config.toml
d_model = 224
n_experts = 80
d_expert = 64
d_shared_expert = 64
normalize_top_k = true
routed_scale = 1.0
balance_loss = 0.012
lr_router = 0.00164
norm_eps = 1e-07
tie_embeddings = false
lr = 0.00607
beta2 = 0.99
train_tokens = 736100000
steps = 5616
dataset = "wikipedia_en"
Below are experts of layer 2 (counted from 0) of a mixture-of-experts language model. Rows are named router (the router's row for the expert), gate (a neuron's input weights, with its number), up (a neuron's input weights, with its number), down (a neuron's output weights, with its number) and show model dimensions 112-167. Each number is 200 + 30 x the weight over its row's rms, rounded and kept within 0 to 999.
After each expert's rows: a language model's description of what the expert responds to; "comes after" lists some tokens at least twice as common just before its tokens as in all text. This comes from a sample of Wikipedia text that the model never trained on. Tokens count by the router's weight.

# expert 13
router,171,192,241,233,230,200,265,185,197,176,203,207,198,298,203,249,154,226,197,187,215,203,181,190,205,178,169,246,220,160,234,214,227,215,182,211,203,193,212,204,207,173,175,211,250,223,205,215,191,240,176,173,191,220,212,226
gate0,173,208,211,152,219,198,239,193,202,166,195,203,171,195,210,180,214,180,173,146,176,177,175,227,233,195,225,213,216,192,285,199,241,195,172,201,191,203,220,209,214,222,187,189,248,227,313,206,142,250,205,183,220,208,232,182
up0,227,197,219,213,214,198,181,151,198,218,208,166,220,202,203,171,208,156,185,224,151,244,254,179,198,193,119,195,201,235,237,154,224,199,148,256,164,212,182,183,203,225,213,187,155,162,224,200,248,188,213,225,185,114,225,192
down0,223,232,197,146,175,218,235,212,222,176,224,170,237,209,218,240,225,171,208,206,232,161,205,145,170,253,210,204,184,242,152,178,230,212,189,193,239,149,215,165,195,258,210,195,185,232,200,222,204,180,192,192,193,228,197,139
Description: Digits inside years and numbers (2009, 1906, 291), and middle pieces of Latin species names and long words (dimidiatus, annihilation).
comes after: "0", "9", "8", ",", "7", "3"

# expert 0
router,232,191,290,202,185,188,218,200,169,136,164,184,222,180,212,230,208,187,225,181,161,205,172,182,212,205,188,220,214,247,224,216,235,180,203,215,184,184,199,225,216,223,239,185,219,241,167,192,229,186,167,190,195,249,180,171
gate0,231,172,256,216,174,192,202,128,147,199,156,237,267,194,183,155,243,183,221,174,178,190,168,224,255,214,159,211,192,194,300,159,210,190,173,182,159,184,245,191,188,166,188,192,226,274,215,210,182,262,176,105,190,149,195,168
up0,204,236,195,204,208,194,233,172,175,168,185,237,213,238,197,166,230,200,165,234,174,190,226,246,217,201,191,217,214,227,202,196,202,212,114,228,138,221,187,212,170,263,229,154,138,111,230,184,184,185,181,183,203,237,269,191
down0,224,242,162,154,154,184,213,215,208,130,210,163,208,212,224,183,252,193,220,157,170,183,130,153,158,254,189,168,226,244,174,211,227,214,185,170,194,184,195,196,198,236,183,191,202,174,202,207,244,205,238,201,201,165,210,152
Description: Final digits of years, especially decades like 1990s or 2020, plus ordinal th and timing words like when, before, second.
comes after: "1", "0", "9", "2", "8", "7"

# expert 40
router,207,191,177,222,207,190,169,205,280,172,225,188,216,195,233,250,200,207,168,194,207,201,199,147,201,198,190,205,218,178,153,197,206,234,179,214,208,226,195,185,203,199,165,209,55,219,172,170,250,187,188,185,229,120,194,226
gate0,248,228,180,176,191,143,169,192,206,196,200,200,190,250,186,202,207,228,217,206,154,224,176,164,207,182,174,187,216,201,213,161,236,201,156,184,206,177,218,164,210,231,164,199,240,229,252,211,192,233,201,150,208,182,220,171
up0,203,233,181,226,256,181,240,157,200,244,141,188,172,190,219,176,247,186,195,208,166,186,215,183,237,172,207,213,227,236,200,174,193,181,182,167,172,171,208,234,187,197,240,139,155,122,219,208,198,104,197,208,153,174,240,196
down0,229,211,196,176,202,241,211,205,203,172,192,176,228,169,226,264,205,137,217,128,248,137,158,184,176,243,246,177,218,187,180,174,226,173,163,262,239,212,234,155,182,238,178,222,209,196,210,204,157,186,200,242,220,230,247,192
Description: Word stems and inner pieces of Latinate words, such as comm, reg, l-iver, l-ib-retto, provinc-ial, plus decimal digits and hyphens.
comes after: " L", " l", "\n", " W", " Ch", " M"

# expert 56
router,221,195,132,267,161,192,189,169,174,237,186,191,207,198,182,185,196,194,218,206,225,186,158,176,215,237,187,210,126,154,182,225,249,197,201,201,177,162,218,206,209,204,240,224,255,220,195,142,229,164,228,214,234,227,207,203
gate0,229,216,179,202,213,146,192,195,138,236,223,199,144,278,206,155,235,170,238,201,197,260,204,175,210,187,231,190,263,185,197,194,248,199,206,160,147,191,212,199,223,221,135,210,188,250,244,225,241,257,213,161,185,185,215,204
up0,200,209,191,202,243,189,185,189,219,241,182,211,171,191,179,187,224,170,182,205,176,223,236,187,168,160,199,207,222,173,275,178,177,145,152,219,166,118,151,179,125,224,230,161,187,192,217,241,194,178,210,210,173,165,197,207
down0,196,210,177,202,185,211,217,224,225,194,203,209,196,192,211,195,200,183,233,178,211,196,175,220,157,251,195,201,211,221,202,196,203,166,153,225,171,187,221,176,171,209,210,231,237,205,200,222,162,256,224,232,217,226,128,128
Description: First digits of years after spaces or parentheses like 1946, 2009, plus name syllables after an initial letter, like Kenseth, Hansraj.
comes after: " ", " K", " (", " F", "–", " G"

# expert 29
router,222,199,264,215,180,176,273,217,233,211,195,192,193,188,244,184,188,195,210,201,172,198,208,170,177,209,177,193,226,246,204,233,145,215,191,226,343,203,179,150,142,210,260,203,199,223,204,270,219,181,194,161,172,222,202,219
gate0,206,216,228,160,174,172,239,222,143,205,235,203,190,238,135,207,238,169,164,193,208,215,181,183,217,194,202,198,221,224,225,191,184,214,175,199,196,175,211,180,227,147,194,181,235,230,218,210,241,231,157,132,251,233,202,216
up0,223,209,222,237,231,220,221,178,207,197,145,219,154,243,167,241,260,175,211,224,175,196,181,180,191,217,223,197,216,214,230,170,174,214,183,254,204,211,165,223,155,222,245,150,164,164,243,222,180,137,202,177,185,167,185,220
down0,253,207,184,169,194,211,162,193,163,192,214,165,221,171,200,255,245,185,210,186,164,180,146,191,163,245,218,153,206,208,153,214,190,165,159,192,172,211,160,184,215,242,192,255,218,194,174,184,185,210,215,188,177,189,178,152
Description: Commas after names, dates and places, especially inside credit lists (composer, producer), plus opening parentheses, dashes and table pipes.
comes after: "2", "3", "5", "s", "4", "6"

# expert 20
router,196,193,311,175,229,196,171,182,212,225,181,201,198,228,212,177,212,199,126,179,231,203,161,214,215,188,188,192,195,232,195,200,276,220,174,208,241,206,214,191,179,176,268,226,214,224,181,138,296,175,204,198,192,156,217,164
gate0,239,238,228,144,179,159,206,138,165,247,207,204,237,248,225,175,216,188,212,183,210,214,202,222,262,191,190,179,202,243,240,190,230,263,121,203,188,184,173,169,234,176,195,210,233,230,235,186,242,201,195,164,216,246,230,144
up0,198,226,255,232,195,169,191,158,183,192,240,219,232,214,188,216,199,137,173,164,162,216,168,245,168,213,197,211,201,217,281,227,196,170,159,201,188,207,201,194,186,234,275,145,166,111,190,227,189,186,221,170,173,184,275,227
down0,175,214,157,140,174,221,203,182,200,168,185,173,212,204,197,211,222,192,201,165,216,224,186,167,171,230,216,208,198,261,144,233,211,132,221,211,163,189,208,161,192,206,187,228,224,154,199,160,214,117,220,201,218,220,175,166
Description: Second-piece "an" in names like Danegeld, Canada, Canarsie, plus capital word starts such as B, Ch, Cl, Tr, Gen.
comes after: " D", " C", "-", " of", " the", "D"

# expert 7
router,192,196,197,220,208,213,159,217,186,150,210,212,193,221,197,256,209,225,172,202,186,209,247,185,221,225,205,231,229,182,184,240,206,191,201,187,37,176,205,225,185,185,208,178,202,194,217,220,191,188,166,197,208,162,212,199
gate0,241,224,212,173,231,148,220,220,165,183,198,224,198,217,186,224,236,198,206,183,204,248,188,260,236,178,213,192,197,200,187,196,213,273,186,243,158,190,237,189,195,179,202,215,215,248,209,177,251,233,166,186,160,214,245,200
up0,248,208,239,199,215,216,224,199,156,234,159,203,184,174,163,191,248,196,171,197,147,241,217,213,174,188,187,231,229,212,218,169,245,198,157,205,171,204,171,244,204,280,219,137,170,215,213,233,265,197,155,138,164,175,241,240
down0,213,219,166,165,163,193,196,213,227,147,209,190,226,231,231,152,230,195,214,182,209,183,183,145,163,232,212,214,272,227,165,279,231,157,193,197,174,188,221,203,217,256,220,240,205,180,215,198,198,161,211,237,233,206,200,152
Description: List-item hyphens and compound hyphens (triple-stepped, Marie-Pier), plus word endings like -y, -ity, -ation, -it (Amnesty, Honesty, Edit).
comes after: "\n", "I", "i", "he", "id", "ult"

# expert 39
router,224,205,168,218,202,179,158,189,248,226,212,206,200,132,228,148,219,196,203,208,179,176,229,183,202,221,202,189,192,185,199,203,156,179,194,165,176,173,196,212,207,225,190,217,107,224,184,238,169,216,238,218,233,177,239,217
gate0,245,251,224,132,204,141,240,264,190,211,228,190,206,230,191,224,245,171,206,193,189,231,226,179,250,203,232,219,228,220,242,213,207,216,131,174,180,202,197,178,234,197,145,215,216,241,240,171,202,218,218,141,214,187,226,205
up0,223,217,202,216,234,161,237,184,204,242,188,215,183,181,236,211,234,161,173,182,167,236,236,211,206,189,179,207,254,235,200,168,202,144,188,224,175,188,204,269,174,257,245,161,164,204,210,222,212,178,220,193,202,157,205,218
down0,228,191,161,166,167,200,246,263,193,198,203,149,188,186,207,237,171,207,185,205,167,177,207,182,212,199,213,199,238,217,167,287,260,178,194,198,210,183,182,196,199,226,182,187,205,179,217,210,192,195,222,241,239,206,186,185
Description: Opening pieces of words such as p, con, comp, pro, sub, rem, and middle fragments like ub in tubule, ou in touchdowns.
comes after: " ", " T", " t", " and", "–", " a"

# expert 28
router,195,202,175,211,202,169,168,187,220,218,226,180,192,146,202,165,237,203,184,194,170,211,120,206,177,227,214,141,201,203,214,172,200,138,210,207,212,249,202,233,202,216,313,185,226,200,205,222,228,190,204,233,179,235,206,205
gate0,210,190,264,184,202,133,245,184,172,179,257,218,224,217,166,167,241,188,213,198,189,224,261,178,243,171,204,200,193,217,267,145,240,216,225,228,168,251,221,212,192,205,172,195,215,262,224,156,224,224,203,195,182,191,223,182
up0,195,179,191,230,225,175,181,183,210,225,198,166,215,155,201,197,219,157,220,203,188,204,199,251,171,217,200,197,177,191,206,157,212,174,180,240,159,174,177,204,171,217,189,182,113,156,211,181,236,175,209,203,165,209,199,181
down0,248,175,177,175,155,160,183,205,233,180,212,178,210,187,256,196,167,197,207,162,211,185,192,203,161,199,182,218,203,189,177,181,241,235,162,222,181,212,228,213,193,225,180,244,198,189,241,207,189,197,210,208,201,252,220,215
Description: Suffixes ing and ings (cricket innings), percent signs, opening quotation marks, and relative words such as who, which, that.
comes after: " the", " (", ",", " in", " d", " s"

# expert 35
router,193,199,289,197,216,166,163,214,181,199,205,194,194,291,228,238,191,182,175,203,226,184,154,248,182,170,177,190,201,234,191,211,181,193,226,235,137,175,219,177,190,215,238,192,212,212,177,208,57,218,233,200,190,220,190,193
gate0,242,200,202,192,218,201,187,199,197,193,229,221,174,200,205,177,240,161,201,205,190,208,192,224,269,187,179,183,246,216,189,168,224,195,177,174,166,178,239,173,179,214,153,244,208,242,208,189,162,231,171,150,209,175,229,156
up0,187,225,199,193,189,172,218,161,225,210,202,207,149,202,195,186,220,186,193,198,151,189,218,222,155,167,213,201,195,195,204,172,218,206,188,193,186,177,197,215,160,277,249,149,174,108,182,213,190,162,182,213,140,169,219,237
down0,251,198,156,181,183,223,191,259,203,182,218,174,220,265,216,242,163,216,239,193,196,186,168,175,198,178,202,141,194,230,199,244,207,186,180,210,221,193,165,185,225,227,143,225,155,203,199,228,174,192,180,234,207,213,228,181
Description: Word endings in infobox or heading labels (Predecessor, Honors, See also, Binomial name) and digits in sports tables and election results.
comes after: "2", "3", "-", "4", "5", " re"

# expert 18
router,194,201,211,194,210,226,230,177,149,193,236,223,207,239,173,231,220,201,177,197,205,212,169,212,177,190,211,220,174,236,205,204,165,210,213,234,157,197,207,179,187,220,175,174,184,133,193,219,225,205,277,222,206,226,254,176
gate0,188,249,212,174,222,166,231,210,162,232,234,234,219,215,149,205,186,208,220,178,188,185,203,216,177,194,202,215,156,221,235,209,243,227,173,207,170,216,175,165,170,202,195,212,228,224,246,219,180,214,204,108,258,208,214,194
up0,246,223,234,144,213,187,181,166,224,173,173,233,186,204,198,192,227,165,199,229,169,205,235,214,183,205,193,178,223,251,217,157,253,162,155,232,239,217,161,253,243,222,240,179,162,147,227,207,227,153,244,166,161,160,206,199
down0,255,231,212,168,157,153,195,223,186,147,182,220,262,195,194,229,204,209,228,146,224,178,183,197,192,247,209,215,206,231,198,200,219,211,138,178,229,191,203,154,226,277,153,195,230,195,217,215,204,183,210,213,228,242,191,162
Description: First fragments of words after an article, such as con, ex, f, Al, Ad, dep, as in conference, afraid, Allah.
comes after: " the", " A", " a", " an", " and", " The"

# expert 47
router,148,195,243,189,147,202,202,182,214,180,252,176,215,274,222,282,203,212,236,206,175,177,153,208,176,199,190,180,172,183,229,210,157,247,191,191,125,172,162,177,216,222,219,154,187,170,192,261,242,191,210,161,236,188,217,215
gate0,226,236,196,171,181,125,242,182,192,210,228,187,201,193,210,199,214,200,227,182,223,244,237,180,200,211,209,168,205,228,230,194,225,208,142,165,206,175,215,185,215,213,182,212,243,234,198,268,201,227,245,163,132,179,226,210
up0,201,200,262,193,201,192,197,147,191,211,207,189,165,169,144,189,211,223,163,207,169,200,213,238,214,211,203,182,241,224,211,172,200,161,190,210,141,248,210,210,186,270,236,171,181,155,219,202,185,199,242,241,170,130,198,209
down0,238,227,141,168,190,197,194,237,195,150,219,188,216,241,266,188,243,248,200,207,224,165,142,171,185,190,202,224,228,201,164,204,181,232,159,234,226,169,223,140,195,222,185,233,243,169,155,224,201,176,212,209,185,215,227,149
Description: Sentence-initial The, It, This, There and mid-sentence the, plus second pieces of names right after N (Natalie, Nabawi, Nord).
comes after: " N", "1", ".", " of", " n", ","